config = dict(
    n_experts=64,
    experts_per_token=6,
    normalize_top_k=True,
    balance_loss=0.000793,
    init_std_router=0.0131,
    beta2=0.99,
    dataset='wikipedia_en',
)
Below are experts of layer 9 (counted from 0) of a mixture-of-experts language model. Rows are named router (the router's row for the expert), gate (a neuron's input weights, with its number), up (a neuron's input weights, with its number) and show model dimensions 0-255. Each number is 128 + 24 x the weight over its row's rms, rounded and kept within 0 to 255.
After each expert's rows: a language model's description of what the expert responds to; "mostly gets" lists some tokens that are sent to it at least half of the time. This comes from a sample of Wikipedia text that the model never trained on.

# expert 14
router [129 118 126  87 110 184 140 117 142  84 140 155 145 109 135 144 123 135 129 154  95 110 147 137 150 160 128 118 126 104 105 130 144 155 136  79 136 117  76 109 108 111 141 146 138 100 111 161 102 142 124 148 145 119 121 136 117 148  92 138 113 179  91 110 112 146  87 155 137 121 136 108 156  95 139 131 101 139 136 186 135 120 112 135 101 162 154 172 129 111  63 127 153 100 147 120 108 118 108 142 179 156 104 135 138 146 163 186 153 124 133 145 139 122 136 142 126 141 112 136 114 138 159  73 126  87 122 172 149 143  93  97 139 154 129 139 148  95 107 159 128 126  95  94 135 127 101 155 141 110 174 119 160 142  82 110 131  99 108 125 141  87 115  96 133 122 135 108 106 164 152 130 158 142 132  95 151 115 105 114 107 130 106 166 152 152 139  91 155  99 114 153 123 141  90  64 127 130 144  85  92 115  89 110 109 138 163 119 127 129 103 101 120 112 100 126 151  95 121 144 128  99 125 117 136 113 155 125 123 143 156 101  97 114 115 140  96 114 105 150 139 143 171  92 151 104 128 135 144  58 102 138  86 114 100 132]
gate0 [146  91 129 120 162 112 104 125 130 111 119 112 148 120 141 154 115 136 159 119 142 117  99 110 163 163 132  81 132 108 114 144 133  93  96 157 106 111 115 151 110 105 142  88 125 113 111 160 114 151 157 100 109 155 122 112 123 135 142 146  81 135 144 116 156 121 107  91 107 149 165 150  89 102 137 148 115 109 105 129 124 137 116 162  89 148 121 127 143 166 127 162 109 132 136 112 134 147  96 161 153 117 189 134 138 141  97 154  47 125 149 133 117 166 132 136 131 162 113 106 108 114 175 114 113 158 105 133 150 160  74 148  91 153 125 121 143 114 158 147 111 116  98 164 173 119  94 120 153 127 179 121 143 149 156 130  88 134 137 149 103 117  77 131  95 147 151 156 126  96 209 146 137 125 105 129 129 117 146 126 113 103 145 162 109  98  90 136 109 124 136 187  94 109 154 117  96 105 146 126 112 122 139 142 116 111 101 120 121 120 143 136 137 138 141 123 146 148 133 135 141  98 139 105 120 152 112 136 156  53 124 166 168 117 127 164 134  86 114  89 170 125 142 101 138  99 141 152 107 156 116 160 111 117 141 123]
up0 [124 122 121 100 159  65 113 101 152 139 102 140 115  97 119 138  86 138 153 148 148 140 121 104 159 124 137 119 124 106 136 101 131  81 118 156 112 138 133 161 113 112 115 168 124 137  53 160 141 137 138 140 130 115  91 112 146 123 131 152  85 133  92 108 154 108  66 142  67 147 151 135 110 133 143 117 107 142 133  93 112 119 138 107 143 135 135 149 138 141 135 143 136 153 126  98 133 141 146 158 116 158 149  94 144 163 112  98 100  99 113 165  92 177 137 135 109 171 133  83 100 137 150 122 100 176 141 152 137 153 126 147 140  78 100 113 137  95 127 109 105 111 148 128 123 163 133 120 120 132 112 142 110 138 144 144  99 141 138 126  95 141  82 156 141 216 141 123 134 116 120 130 105  92 153 112 142 118 109 150 153 121 117 123 119 170 100 152 150 111 131 166 136 126 124 144 114 136 132 103 140 152 166 136 124 106 121 139 141 138 123 123  87 109 128 142 105 123 160 113 138 121 157 157 104 170 136 187 105 110  98 154 136 139  98 131 108  79 135  92 159 101 150 124 136 129 164 156 127 165 104 112 117  92 169 192]
Numerals, month names and units inside sports and results tables, such as 12 September, 5:00 p.m., No., MF/DF positions.
mostly gets: " day", " | MF", " September", " No.", " | DF", " p."

# expert 27
router [118 145  68 145 117 100 107 161 181 137 100 116 116 139 126 113 160 119 103 130 141 138 109 161  64 124 130 129 111 127 157 151 129 103 112 139  98 136 129 104 129 108 115 110 130 164 185 102 121 141 119 162 116 126 109 131 143  97 124 159  90  97 119 170  86  98 154 106 102 127 149 127 152 151 162 155 122 151 163 173  93  72 120 121 103 166  95 130 142 140 117 115 116 153 124 158  95 146 108 117 150 130 134 171 119 110 144  93 121 112 128 109 114  85 148 133 146 152 121 136 132 124  81  94 123 121 121 180 160  75 130 143 131 156 110 136  77 124 128 121 127 111  92  90 111 115 168 147 144 184 116  88 128 103 132 104  84 122 141 112 142  91  89  91 142 164 186 130 173 138 138  94 170 131 121 127 134 152  94 124 124 144 147 115 119 141 112 129 127 112 138 106 146 183 172 131 106 125 118 113 125 143 128 128 125 143 121 121 134 158 161 129 113 151 142 143 169 143 131 150  89 113 130  89 134 184 145 154 156 130 125 121 117 117 139 163 101 112 161 123  96 112 113 110 109 139 163 161 131 111 104 152 154 136 118 125]
gate4 [121 120 125 147  92 111 120 138 128 118 159 135 110 165 167 104 101 143 143 142 114 110 158 143 139 140 136 164 108 116 148  92 140 152 135 126 133 121 118 150 136 104 126 135 141 113 137 147  91  52 158 127 112 114  60 121 136 146 133 107 126 147 110 127 128 101 140 109 117 151 110 124 153 194  91 128 124 109 118 132 169 131 115 109 122 146  98 111 129 147 122 149  79  95 140 140  84 110 122 111 110 121 172 136 146 110 111 112 126 119  89 158 150 123 106 194 159 150 118 145 127 155 112 127 150 134 122 137 113 106 149  77 148 133 134 122 133 164 102 130 117 143 115 155 164  92 107 142 126 103 106 112 137 111 139 123  96 135 138 108 146 133 114 120 122 121 120 151 130  91 128 123 160 130 142 135 109 169 103 124 126 159 106 116  70 140 163  91 124 148 124 108 134 140 126 143 103 169 127 171 116 152 132  92 125 102 140 129 133 107 104 137 117 136 156 156 114 104 150 159  80 171 162 109 198 102 149 117  96 143 162 154 139  84 123  72 167  98  87 173 148 106 150 122 106 194 136 116 125 134 169 107 110 184 146 117]
up4 [156 125 124 156 118 105 132 124 109  84  77 121  86 128  99 121 127 100  78 164 163 155 107 145 171 178 114 112 162 141 118 131 103 131 137 123 140 152 165 133 161  95 170 131 108 168 138 134 134 132 145 122 121 115 150 118 152  99 114 178 127 127 143  68 169 114 123 125 114 102 104  98 108 150 130 161 100 130 119 147 132 161 143  89 126 123 139  94 116 129 101 138 112 139 131 127 125 112 109 138 109 138 103 153 167 130 130 102  85 119 118 135 149 140 113 135 163 124 114 159 118 112 127 146 143 129 111 171 103 155 149  86  90 153 120 145 127 102 164 179  96 130 111 142  97 102 203 153 118 118 139 142 115 140 128 116 144 151 167  89 180  97 162 150  97 157 122 136 150 120 145 132 120 167 113 139 129 122  98 136  88 108 125 140 123 129 105 169 113 192 117 137 132 115 144 133 111  99 129 111 128 143  73 114 168 138 112 106 171 135  88 178 132  62 171 119 157 148 116 154 126 139 105 121 133 112  87 120  98 130 120 155  96 164 126 111 130 139 125 129 116 107 128 128 120 133 131 119 118 139 141  94  77 116 112 158]
Commas, "and", "or" and "and the" joining list items or clauses in running prose, such as "vocals, performing", "Johnson and Fields".
mostly gets: ",", ", and", " and", " and the", "s,", "a,"

# expert 61
router [ 85 118 146 108 118 155 141 160 132  95 121 131 118 140 109  90 124 161 135 153 167 170 148 141 137 118 104 122  91 119 150 158  68 111 121 126 175 148 135  82 172 112  87 122 157 163 105 174 140 130  96 121 170 145 141 118 123 101 132 131 108 163 156 125  98 112 160 157 102 125 147 137 146 135 104 134 134 125 102 125  89 198 134 117 111 108 149 123 122  94 148 103 140 122 135 127 148 121  85 106 131 134 105 151 117 143  96 122 122 146 158 124 140 135 161 151 143 128 135 101  86 114 104 120  93 109 107 140  80 159 170 132 139 157 145 183 117 154 112 111 111 125  96  99 115 111 154 158 105 160 113 148 169 156 163  83 116 147 137  83 157 155 125 148 127 134 118 119 120 134 145 135 160 138 157 162 105 123 134 112 123 101 113 160 170 119 156 161  63 114 139 121 136 142 148 166 134  91 122 171 141  80 120 143 133 131 148 122 123 143 119 135 125 148 137 173 136 113  80 173 131 108 127 134  88 162 121 128 141 156 144  79 138 144 105 143 131 169 163 115 107 149 152 147 143 106 101 104 116 151  90 133 127 133 155 144]
gate1 [104 131 118 109 142 129 178 138 129 127 150 167 119 138 101 126 135 165 113 141 126 136 124 161 135 123  66 113  66 110 116 105 114  96  98  85 170 104 126 136 141 152 120 145 141 143  84 119 117 114 131 124 125 110 134 169 138 102 153 147 101 123  95 132  97  98 154 117 202 142 126 109 143 124 166 148 122  99 106 150  91 120 139 128 137  92 108 126 132 145 146 141 127 123 136 144 154 102 110 136  95 138 106 113 127 115 105  96 149 153 158 145 125 164 142 140 120 152 117 100 131  92 113  95 132 139 142  99 124 151 135 138 125 173 124 125 101  92  78  59 141 125 118 149 125 127  99 114  85 139 133 134 141  59 137 137 118 153 116 111 128 186  91 124 156 141  90 125 115 166 126 137 152 147 163  75 145 167 105 112 193 119 125 113 113 137 157 148  99 107 113 114 114 123 105 108 155 131  99 177 143 123  88 150 154 100 108 159 156 128 102 122 136 149 131 122 133 150 146 117 141  94 142 161 113 108 149 134 148 128 149 134 125 117 176 141 127 160 135 152 143 130 186 156 152 126 143 101 170 134 102 119 102 154 155  81]
up1 [147 132 121 125 170 125 166 163 147 124 168 167 110 147 111 109 118 103 101 164 116 149  95 139 135 102 137 167 153  76  97 148 129 146 110 145 122 151 117 141 142 169  81  70 142 153 146 110 117 130 118 154 134 104 102 101 104 113 111 130 102 114 131 108 116  95 128 138 185 106 134 133 145 119 148  86  71 122 108 153  96 109 105 136 123 158 136 103 120 121 125 115 152 160 152  94 175 134 106 117 110 141 124 106 163 150 128 110 189 170 154 127 145 106 125  91 116 138 155 153 138 119 124  98 136 118 129  81 150 141 120 105 114 156 135 147 120 111  91  79 123 161 131 100 130 152 115 105 137 166  90 129 176 100 124 147 120 151 104 115 146 158 106 140 147  88 100 118 119 157  99 120 158 116 158 146 101  99  92  68 139 143 115 133 135 158 133 123 117 115  99 102 115 155 123 143 121 138 103 157 118 132  81 169 131 117 157 148 146 135  75 147 124 103 111 100 111 138 115 159 124 127 138 121 156 115 164 125 132 146 124 173 151 128  98 120 126 138  95 162 133 185 129 125 166 142 148  80 136 125  89 125 145 132 160 167]
Final digits of years and large numbers after a leading 1 or 2, as in 1930, 2014, 1828, often in dates.
mostly gets: "011", "002", "998", "996", "007", "004"

# expert 35
router [ 77 160 135 106 109 138  98 118 184 127  69 130 137 134 124 133 112  95 137  88  93 111 165 122 157  93 122 128 146 132 148 148 103  94 140 143 129 155 154 133 159 104 106 128 138 131 101 155 106 121 135 129 111 143 169 113 151  95 156 101 108  92  96 145 148 127 123 101 152 107 130 125 177 130  93 139 121 115 143 163 131 133 123 110 149 113  82  85 164 147 130 155 114 126 180 157 113 134 160 145 137 120 141 109  75 101 128 118 114 118 158 108 142 126 129 166  72 132 176 107 153  62 117 168 132 124 111 142 127 124 147 147 145 168 113 117 126  77  93 113 144 156  59 131 146 109 147 122 106 123 103 136 136 141 145  91 131 133  93 100 112 118 123 152 163 138 158 118 131 110 121 125 116 138 101 124 157 109 120 167 156 141 170 166 140 109 119 145 196 104 102  95 197 138 120 157 133  87 143 148 144 120 127 125 136 120 136 117 120 149 144 139 125 131 109 112 133 146 124 108  80  88 143 129 130 158  91 132 172 131 159 106 111 112 120 130 139 125 117 114 113 141  91 142  96 145 136 135 144 153 105 109 124 148 146  80]
gate4 [131 115 103 128 144 168 158 126  93  88 136 113 147 124 115 170  71 165 104 124 137 142 122 127 162 185 116 136 151  94  40 139 141 126 159 136  97 160 119 104 130 100 132 131 145 111  88 141 113 123  75 105 159  93  96 102 165 140  80  86 112 155 142 106 113 151 144  86 163 130 139 133 135 157 149 171 147 128  88 109 100 143 117 129 122 128 143 126  94 127 120 138 132 147  98 111 197  94 136 138 137 122 136 116 107 117  78 133 117 103 119 131 131 146  78 142 135 149 111 131 131 139 105 147 105 146 148  76 154 124 132 126 111 128  92 129 126 114  88 138 120 150 142 144 159 130 151 138 166 117 114 129 136 183 104 118 132 137 100 148 155 123 136 140 167 147 136 145 140 118 117 116 107 137 147 137 140 118 117 158  99 115 111  95 103 195 166 123 131 107 109 159 110 121 138 111 105 115 118  75 132 156 136 140 141 122 134 147  82 139 111 123 125 133 122 176 119 167 164 126 148 121 170 147 104 135 126 107 146 125 111 105 154 158  78 150 143 130 121 173 107 133 121 117 115 114 129 166 150 117 167 168 140 100 133  93]
up4 [126 181 160 147  95 114 100 131 129 152 134 129 119 154 139  91 162 139 133 142 147 120 117 126 125  96 161 122 128 163 170 125  95 153  95 137 154 120 114 153 113 181 135  99 120 140 127 135 114 146 163 140 114 168 165 114 104 106 152 136 162 109 142 120 130 125 117 145  62 121  69 140  84 126 148  88  93 131 139 148 139 123 130 115 135 144 161 156 111 141 103 130 155 107 137 127  72 138 146  85 121 126 117 138 166 175 135 145 141 128 156 137 106 100 170 138 100 110 127 127 104 122  99 114 144 102 116 141 105 110 123 126 128 143 157 123 135 148 166  96 155 136 164  76 124 134 123 118  89 196 168 121 132  93 143 110 143 121 136 146 119 128 128 141  71 142  94 127  85 149 146 116 157  76 121 157 121 131 145 106 129 111 117 148 151  74 129 127  95 137 128 113 107 158 119  93 119 181 140 182 128 103 157 144 108 149 113 120 131 114 133 199 124 120 136  82 140 119  99 150 127 137 122  88 157  97 149 124 103 137 140 147  98 111 144 103 120 144 161  93 134 132 101 123 131 152  98  96 118  98 100 119 129 123 125 181]
Auxiliaries, to, and predicate words right after a subject or clause start, such as was, is, has, were, hoping to, also.
mostly gets: " was", " is", " has", " being", " were", " they"

# expert 48
router [ 99  86  91 128 151 122  90 104 120  84 152 163 107 132 150 134 161  97 132 111 125 110 117  95 107  71 102 107 132 135 145 123 170 136 143 145 132 168 108 131 149 114 156 117 128 184 128 151 122 150 128 145 130 129 146 150 154  81 139 131 157 158 119 144 176 133  86 132 144 146 172 137 104 118 113 106 108  88 129 113 165 156  99 125 147 161  91 158 128 154 100 131 141 149 136 113 115 130  60 149 103 158 129 156 125 121 130 144 104 116 110 161 141 169 136  95 104 107 126 127 106 114 150 107 149 162 145 153  57 132 143 121 159 123 108 141 147 141 101 136 138 111 128 127 150 132 139 103 106 102 134 162 161 129 151 157 114 149 127 165 134 117 142 127  71 105 128 110 138 131 101 112 121  45  78 100 111 149 134 134 123 129 112 119 111 111 138 126 124 100 145 110 137  83  96 177 128 145 119 135 159  87 161 154 156  98 114  90 151 100 128 185 153 134 136 131 119 139 118 116 144 107 100 112 120 155 110 150 120 116 145 135 128 128 120 107 112 104 103  64 130 124 138 155 132 146 157 153 128 173 148  90  98 147 121 115]
gate0 [117 131 128 133 114 140 143 124 153 147 159 107 142 149 122 168 132 111  98  90 172 119 141 143 107 109 139 120 113 150 108 131 126 154 123 109 125 137 111 158 175 117 101 152 129  98 132 124 118 152 188 105  93 128 161 101 147 124 181  74 107 170 112 151 150 120 103 104  99 158 117 137 132 156 109 128 151 130 128 110 111 127 120 164 165 120 133  98 152 127  85 151 126 163 108 119  96 102 141 131  97 147 126 141 156 127 159 136 126 102 163 101 121  83 132 152  88 130 144 151 106  90 149 159 133 105 163 107 119 153  91 118 140 135 170 121 103 181  84 104 141 143  68 112 107 115 122 121 131 169 113 136 127 162 105 130 165 172 109 117 138 112 125 131 122 147 154  51  99 151  80 161 125 149 136 143 117 127 139 115 124 149 117 134 140 146 141 107 108 140  90 100 127 131 135 155 139 148 144  86 108 114  82 143 140 134 177 104 161 106  80 172 170 147 134 128  75 149 144 115 136 163 136 110 124 130 107 128 155 110 119 118 148  99  87 135 157 126 117 110 173 126 105 146 150 129  84  97 138 110  95 120 150 106 141 123]
up0 [ 90 124 143 124 129 136 136 126 159 128 119 144 121 142 100  89  95 131 160 132 152 166 112 139 134 110 101 147 120  82 102 130 123 128 142 147 101 138 104 128 102 174 145 139 138 140 124 114 152 170 104 139 130 104 123 167 108 140 133 138  81 126 159  88 110 116 156 135 147  71  95  82 177 111 125 115  82 125 147 120 108  94 151  74 119 139 141 152 134 145 146 151 126 130 169 116 142 111 116 159 177  77 128 162  81 154 135  94 121 141 112 146 144 156 103 117 121 133 112  55 102  68 135  77 104 157 100 126 131 118 140 135 114 125 112 120 136  73 167 103 141  98 127 120 181 157 122 135 109  85 162 139 130 112 104 128 119 133 110 151 133 121 160 128 132 146 116 140 132 115 159 142 134 124 128 129 165 128 122 146 131 113  93 203 101 101 139 135 146 108 150 135 109 145 138 111 115 136 118 133 118 141 173 134 102 132  73 171 111 163 176 138  87  99 113 166 160 146 109 133 123 144 140 123 129 145 149 134 123 159 135 135  90 155 184 122 156 131 126 129 108 120 158 111 126 163 156 116 123 124 129 144 153 102  94 122]
Verbs of action and their stems after to, and or also, such as coordin-ate, investig-ate, build, trains, took, using, gave.
mostly gets: " took", " using", " find", " aff", " led", " gave"

# expert 46
router [154  99 108 137 139 105 126 130 132 133 111 153 141 126 120 142  73 110 114 129 129 134 139 110 103 143 110  82 103  67 150 166 166 106 109 133 121 150 133 157 132 111 131 157 134 109 172 132 103  89 141 126 138 125 155 158 139  87 152 142 155 107 104 107 146 147 123 108 190 158 124 113 150 129 114 110 118  96 153 109 118 126 108  88 134 144  61 103 130 128 165  79  94 139 163 172 109 113 156  97 125 136 109 127  98 120 127 117 166 133 148 137 136 151 156 157  97 167  78 106 136 103 124 166 113 116 146 124  87  85 146 116 166 120 144 136 115 134 116 141 121 133 106 131 138 105 118 132  93 121 130 153 152 114 147  97 116 153  68 123 126 131 158 115 101 142 109  88 125 130 128 127 102 167 101  97 114 143 145 145 160 118 165 123 119 135 144 154 132 152 171  68 133 126 142 146  76  88 146 147 122  98  64 120  84 144 135 126  98 134 150 136 101 134  81 156 126 122 149 130 110 133 156 136 140 128  98 129 143 150 179  93 101 124 101  83 147 104 154 128 146 164 118 142 123 127 164 127 114 144 132 120 102  90 169 119]
gate4 [ 60 106  85 158 192 108 106 136 171 115  84 130 120  87 122 131 103 126 114 161 107 124 158 100 127 125 116 119 143  87 112 132 131 110 114 125 156 138 117 129 125 141 113 110 150 116 102 150 125 147  90 106  70 134 173 124 155 137  92  98 140 148  81 139 159 120 143 127 151 155 111  75 181 107 139 105 111 111 143 149 137 123 147 113 143 124  93 116 154 165 134 117 123 158 181 119 106 130 168 120 123 170 102 161 113 128 146 108 116 171 162 110 156 117 145 148  89 104 123 105 144 129 159 124 105 173  87 132 119 100 150 120 136 122 126 143 101 106 134 102 140 138  85 153 125 113 107 116  78 115  93 122 155 138 133 173 157 100  97 143 126 134 154 114 100  93 110  85 130 160 126  94 122 165 128 128 138 161 137 157 162  99 129 130 154 138 157 126 151 145 123 112 134 127  99  76 137 106 151 151 183 140 137 132 102 127 149 143 121 130 118 129  96 129 102 136  96 137 131 114 162 166 149 130 144 120 123 110 136 105 136 144  96 121 135  95 119 146 126 153 181 134 153 129 163 176 181 137 127 149 130 106  90 139 129 117]
up4 [153  92 123 125  75 121 141 137  98 166 173 132 146 139 156 114 153 130  90 124  78  98 115 130 124 143 162 120 101 163 103 149 136 118 140 127 132 109 123 139 123 121 186 128 115 162 140 160 112 147 174 145 145 148  94 136  83 100 121 126  96 119 127 164 101 129 134 134 106 150  89 113 116 147  75 157 125 122 133 111 104 132  48 117 149 134 133 122 123  94 127  73 144 128 133 171 156 140 129 102 146 122 161 132 142 181 113 175 114 119  92 111 121 174 107 106 118 177 110 134 140 141 126 162 155 126 147 115 118 115 136 152 142 123 150 134 133 143 111 137 145 119 136 140 131 100 120 113 179 113 138 117 140  88 124 104 102 160 155 142 118 131 118 132 143 151 103 131 125 132 169 117  98  80 129 125  89 126 158 116 108 111 130 143  86 140 118 122 110 117 115 128 134 154 148 192 136 164  90  94 115 116  79  86 117 159  94 107 138 129 135 128 148 155 160 139 112 125 132 101 191 110 119 106 140 138 142 159  71 161 188 123 142 127 133 161 153 109 140 140  77 137 139 119 101 114  84 133 113 104 116 133 135 142 139 133]
Linking and main verbs or adverbs after subjects, such as became, was, also, later, perform, often followed by -ed or -ing.
mostly gets: " became", " perform", ", who", " develop", " support", " to be"

# expert 11
router [125 111  77  96 125  96 130 115 148 129 145 146 171 107 141 143 119  97 110 166 108 139 168 125 111 102 160 153 120 117 135 154 149 124 160 116 115 147 118 149 149 136 101  99 159 147 103 119 124 138 159 134 103  76 145 141 119  89 116 176 150 137 111 154 138 111 116 153 148  81 135 113 165 135  98 138 108 114 146 128 101 178 139 100 107 112 102 155 156 165 120  94 171 109 153 133  95 132 109 163 158 119 109 168  98 126 128 107 167 149  87 118 117 154 131 110 100 178 133 132 124 116 151 117  72 131 150 139 125 129 133 114 151 120 146 131 152  97  72 109 117  86 121 109 148 159 126 103 171 136 137 119 139 124 106 176 147 119 101 118 182 135 127 106 144 111 144 133 104 169 146 129 105  94 102 110  86  94 180 135 129 111 156 108 151  98  79  70 153 101 115 106 111 143 117 107  86 112 117 124 121 160 116 155 127 133 158 142 156 135 114 157 127  84 101 109 122 127 140 137 119  93 140 161 140 127 142 161 110  83 141 100 100 129 106 129 156 126 103 122  91  84 103 135 139 111 134 115 140  82 123 143  99  96 147 124]
gate0 [151 118 130 133 132 163 124 120 136 113 176 144 165 128 131 132 122 153 135 157 119 169 119 130 124 152 160 172 158 139 141 106  72 157 130 147 131 144 122 155 141 146 169 107 138 127 142 153 123  86 171 165 130 138 115 125  99 103 140 146 108 125 176 125 141  98 119 107 120 101 146 128 154 163  90 152 150 155 117 112  97 150  92 143 126 139 107  95 121 135  85 103 167 137 127 139 153 136  93 100 141 100 138 114  89 134 115  78 122 118 119 136 167 104 112 140 137 151  73 110 130  61 120 124 135 122 114 149 130 140 118 188 127 111 128 112  97 127 114 137 155 113 155 140 145 185 111 154 116 110 173 131 135 118 141 150 104 100  81 173 128 121 131 102  72 176 129 165 135 136 120 149 141  98 103  67 127 125 148 139 132 115 121 107 120 138 108 146 122 146 106 127 176 171  83 153  69 113 149 112 131 150 144 112 122 110 156 122 140 129 126 121 178 126 108 102 125 102 101 133 101 167 116  96 126 117 130 152 110 119 117 126 181 144 105 111 145  77 178 162 131 100 122 128 119 113 116 124 123 134 102 129 120 106  92  88]
up0 [144 135 124 102 151 135 103 132 158 148 156 147 141 141 130 113 122 110 133 143 126 144 143 134 154 129 166 133 148 156 120 131 100 101 132 110 147 116 115 136 147 133 141 165 182 132 113 143  95 120 139 199 145 139 136 133 136  94 143 194 133 132 169 141 150 111 131 117 127 104 117 127 159 167  97 125 106 122 146 130  91 133 115 137 121 154  84 119 157 131 133 140 145 113 108 168 137 148 121 123 191  83 138 124 101 133 112 134 113 137 132 114 123  97  99 146 108 165  73  97 120 126 162 133 121 124 148 140 101 132  84 173 130  95 135 151 127 115  82 135 119 126 153  91 142 183  99 141 111  88 175 118 147 136 109 125  91  92  76 133 130 122 115 100 106 144 118 117 115 134 112 114 153 107  96  69 136 137 148 136 151  92 160  99 111 102 144 164 141 125 110 129 150 166  86 120 120 156 198 142 106 169 153 118 123 114 168  81 111 115 134 134 192 122 102 116 119 109 120 131  65 133 106  99 172 111 145 127 135 102 121 119 143 140 100 150 168 115 159 139 147 103 150 126 110 133 110 128 123 115 104 102 123 112  80  99]
Words opening time phrases or clauses in narrative history: until, before, during, on before dates, because, but, where.
mostly gets: " on ", " before", " because", " became", " until", " during"

# expert 60
router [151 121 123 123 132  68  91 142 156  93 122 117 105 134 138 128 108 110  98 152 146 137 142 141 135 144  94 124 131 151 143 131  98  91 110 151  94 124 159 114 135 109 147 123 131 139 155 120 128 122 153  93  83 122 105 124 124 116 135 134 124 109 161 131  77 132 155 127 116 153  91 110 156 147 173 148 120 101 115 105 159 146 148 136 141 114  99 143  63 146 101  72 118 111 139 142 137 160 136 144 120 132 108 161 145 117 119 129 101 102 145  99 116 128 183 132 123 135 108 100 120 138 165 119 115 157 104 134 173 128 145  97 144 119 109 136 135 139 134 137 115  81 118 106 156 107 144 107 109 130 129 132 113 134 129 124 107  98 143 151 110 137  85 150 139 128 169 174 141 101 134 157 169 129 127 107 182  73 143 188 134 159  97 156 100 132 135 150  85 100 149  78 175 121 143 149 102 117  96 130 128 150 109 167 110 176 142 126 106 175 148 143 144 168 150  88 155 159  94 135 117 110 132 103 123  90  94  94 144 122 111 158 143 137 155 146 125 117 173  99 170 123  99 111 114 119 140 133 139 171 134 191 109 112 157 125]
gate2 [157 111 120 127 116 129 103 102 119 141 124 108 145 124 125 138 146 138 146 129 139 110 120 143 131 132 146 144 158 176 181 117 111 134 136 158 120 126 113 142 137 173 125 138 130 104 119 122 131 117 132 103 105 117 128  98 120 153 137 131 187 134 165 128 112 162 111  90 138 116  86 121 137  98 114 139 104 122 115 131 198 109 134 144 122 115 108 157 166  98  75 132 132 118  88 169 146 122 144 138 128  80 138  99 102 115 156 156 116 163 130 154 119 141 108  99 107 155 178 104 131 115 151 127 101 143 103 161 143  93 152  98 172 144 121 136 145 117 125 108 152 110 135 121 115 117 133 120 101  87 115 119  97 110 114 121 104  87 128 114 116 105  69  63 123 152 174 131 184 186 157 127 164 112 177 128 185 118 194  98 126 137 119 127 112 137  87 162 123 127 122 118 131 110 114 109 104 123 143 138 116 157 167  77 136 148 133  96 110 186 136 116 120 144 160  98 154 154 170 145 108 161 118 106 117  89 118 127 139 149  98 109 117  93 115 145 141 133 137 121 153 101 145 131 130  99  97 125 128 146 149 125 104 142 153  79]
up2 [136 167 108 133 144 146 176 163 149 103 117  89 160 127 122 125  93 132 138 103 144 156 156 125 136 112 113 127 133 132 140 188 147  91 162 116 150 123 149 159 151 114 132  85 107 106  95 106 161 131 138 144 132 142 153 107 113  94 146 100 121 156 120 111 135 118  79 139 144 110 126 125 110 107 149 102 132 139 112  99 111 151 146 145 149 160 138 166 117 172 166 110  94  77  92 126 135 168  98 110  93 160 154 127 172 130 113 121 173  88 122 153 135 148 118  69 165  97 112 146  57 133 129 111 145 127 137 132 119 160  85 130  97  94 136 182 114 155 133 148 111 149 105 136  96 139 115 175 158 113 143 158 149 127 138 109 119 140 145 134 119 142 152 134 118 150 135 190 126 155 100 128 119 117 103 151 114 117 127 154 154 139 141 127 136 115 120 120  66 119 105 145 108 128 123 135 126 106 135  97 132 119  85 140 165 102 115 168 168 141 114 120  70 105 151 155 105  95 147 130  97  95 145 104 129 136 124  96 136 117 137 108 139 129 154  86 126  98 147 159 140 123 179 126 109 161 122 102 128 102  96 138  92 142 111 124]
Ending pieces of genus names in species lists (Pagodib-ela, Epinot-ia) and punctuation in lists and infoboxes, like colons, semicolons, Born:.
mostly gets: "=", "- Born:", ") is a", "  -", "a |", "- Succeeded by:"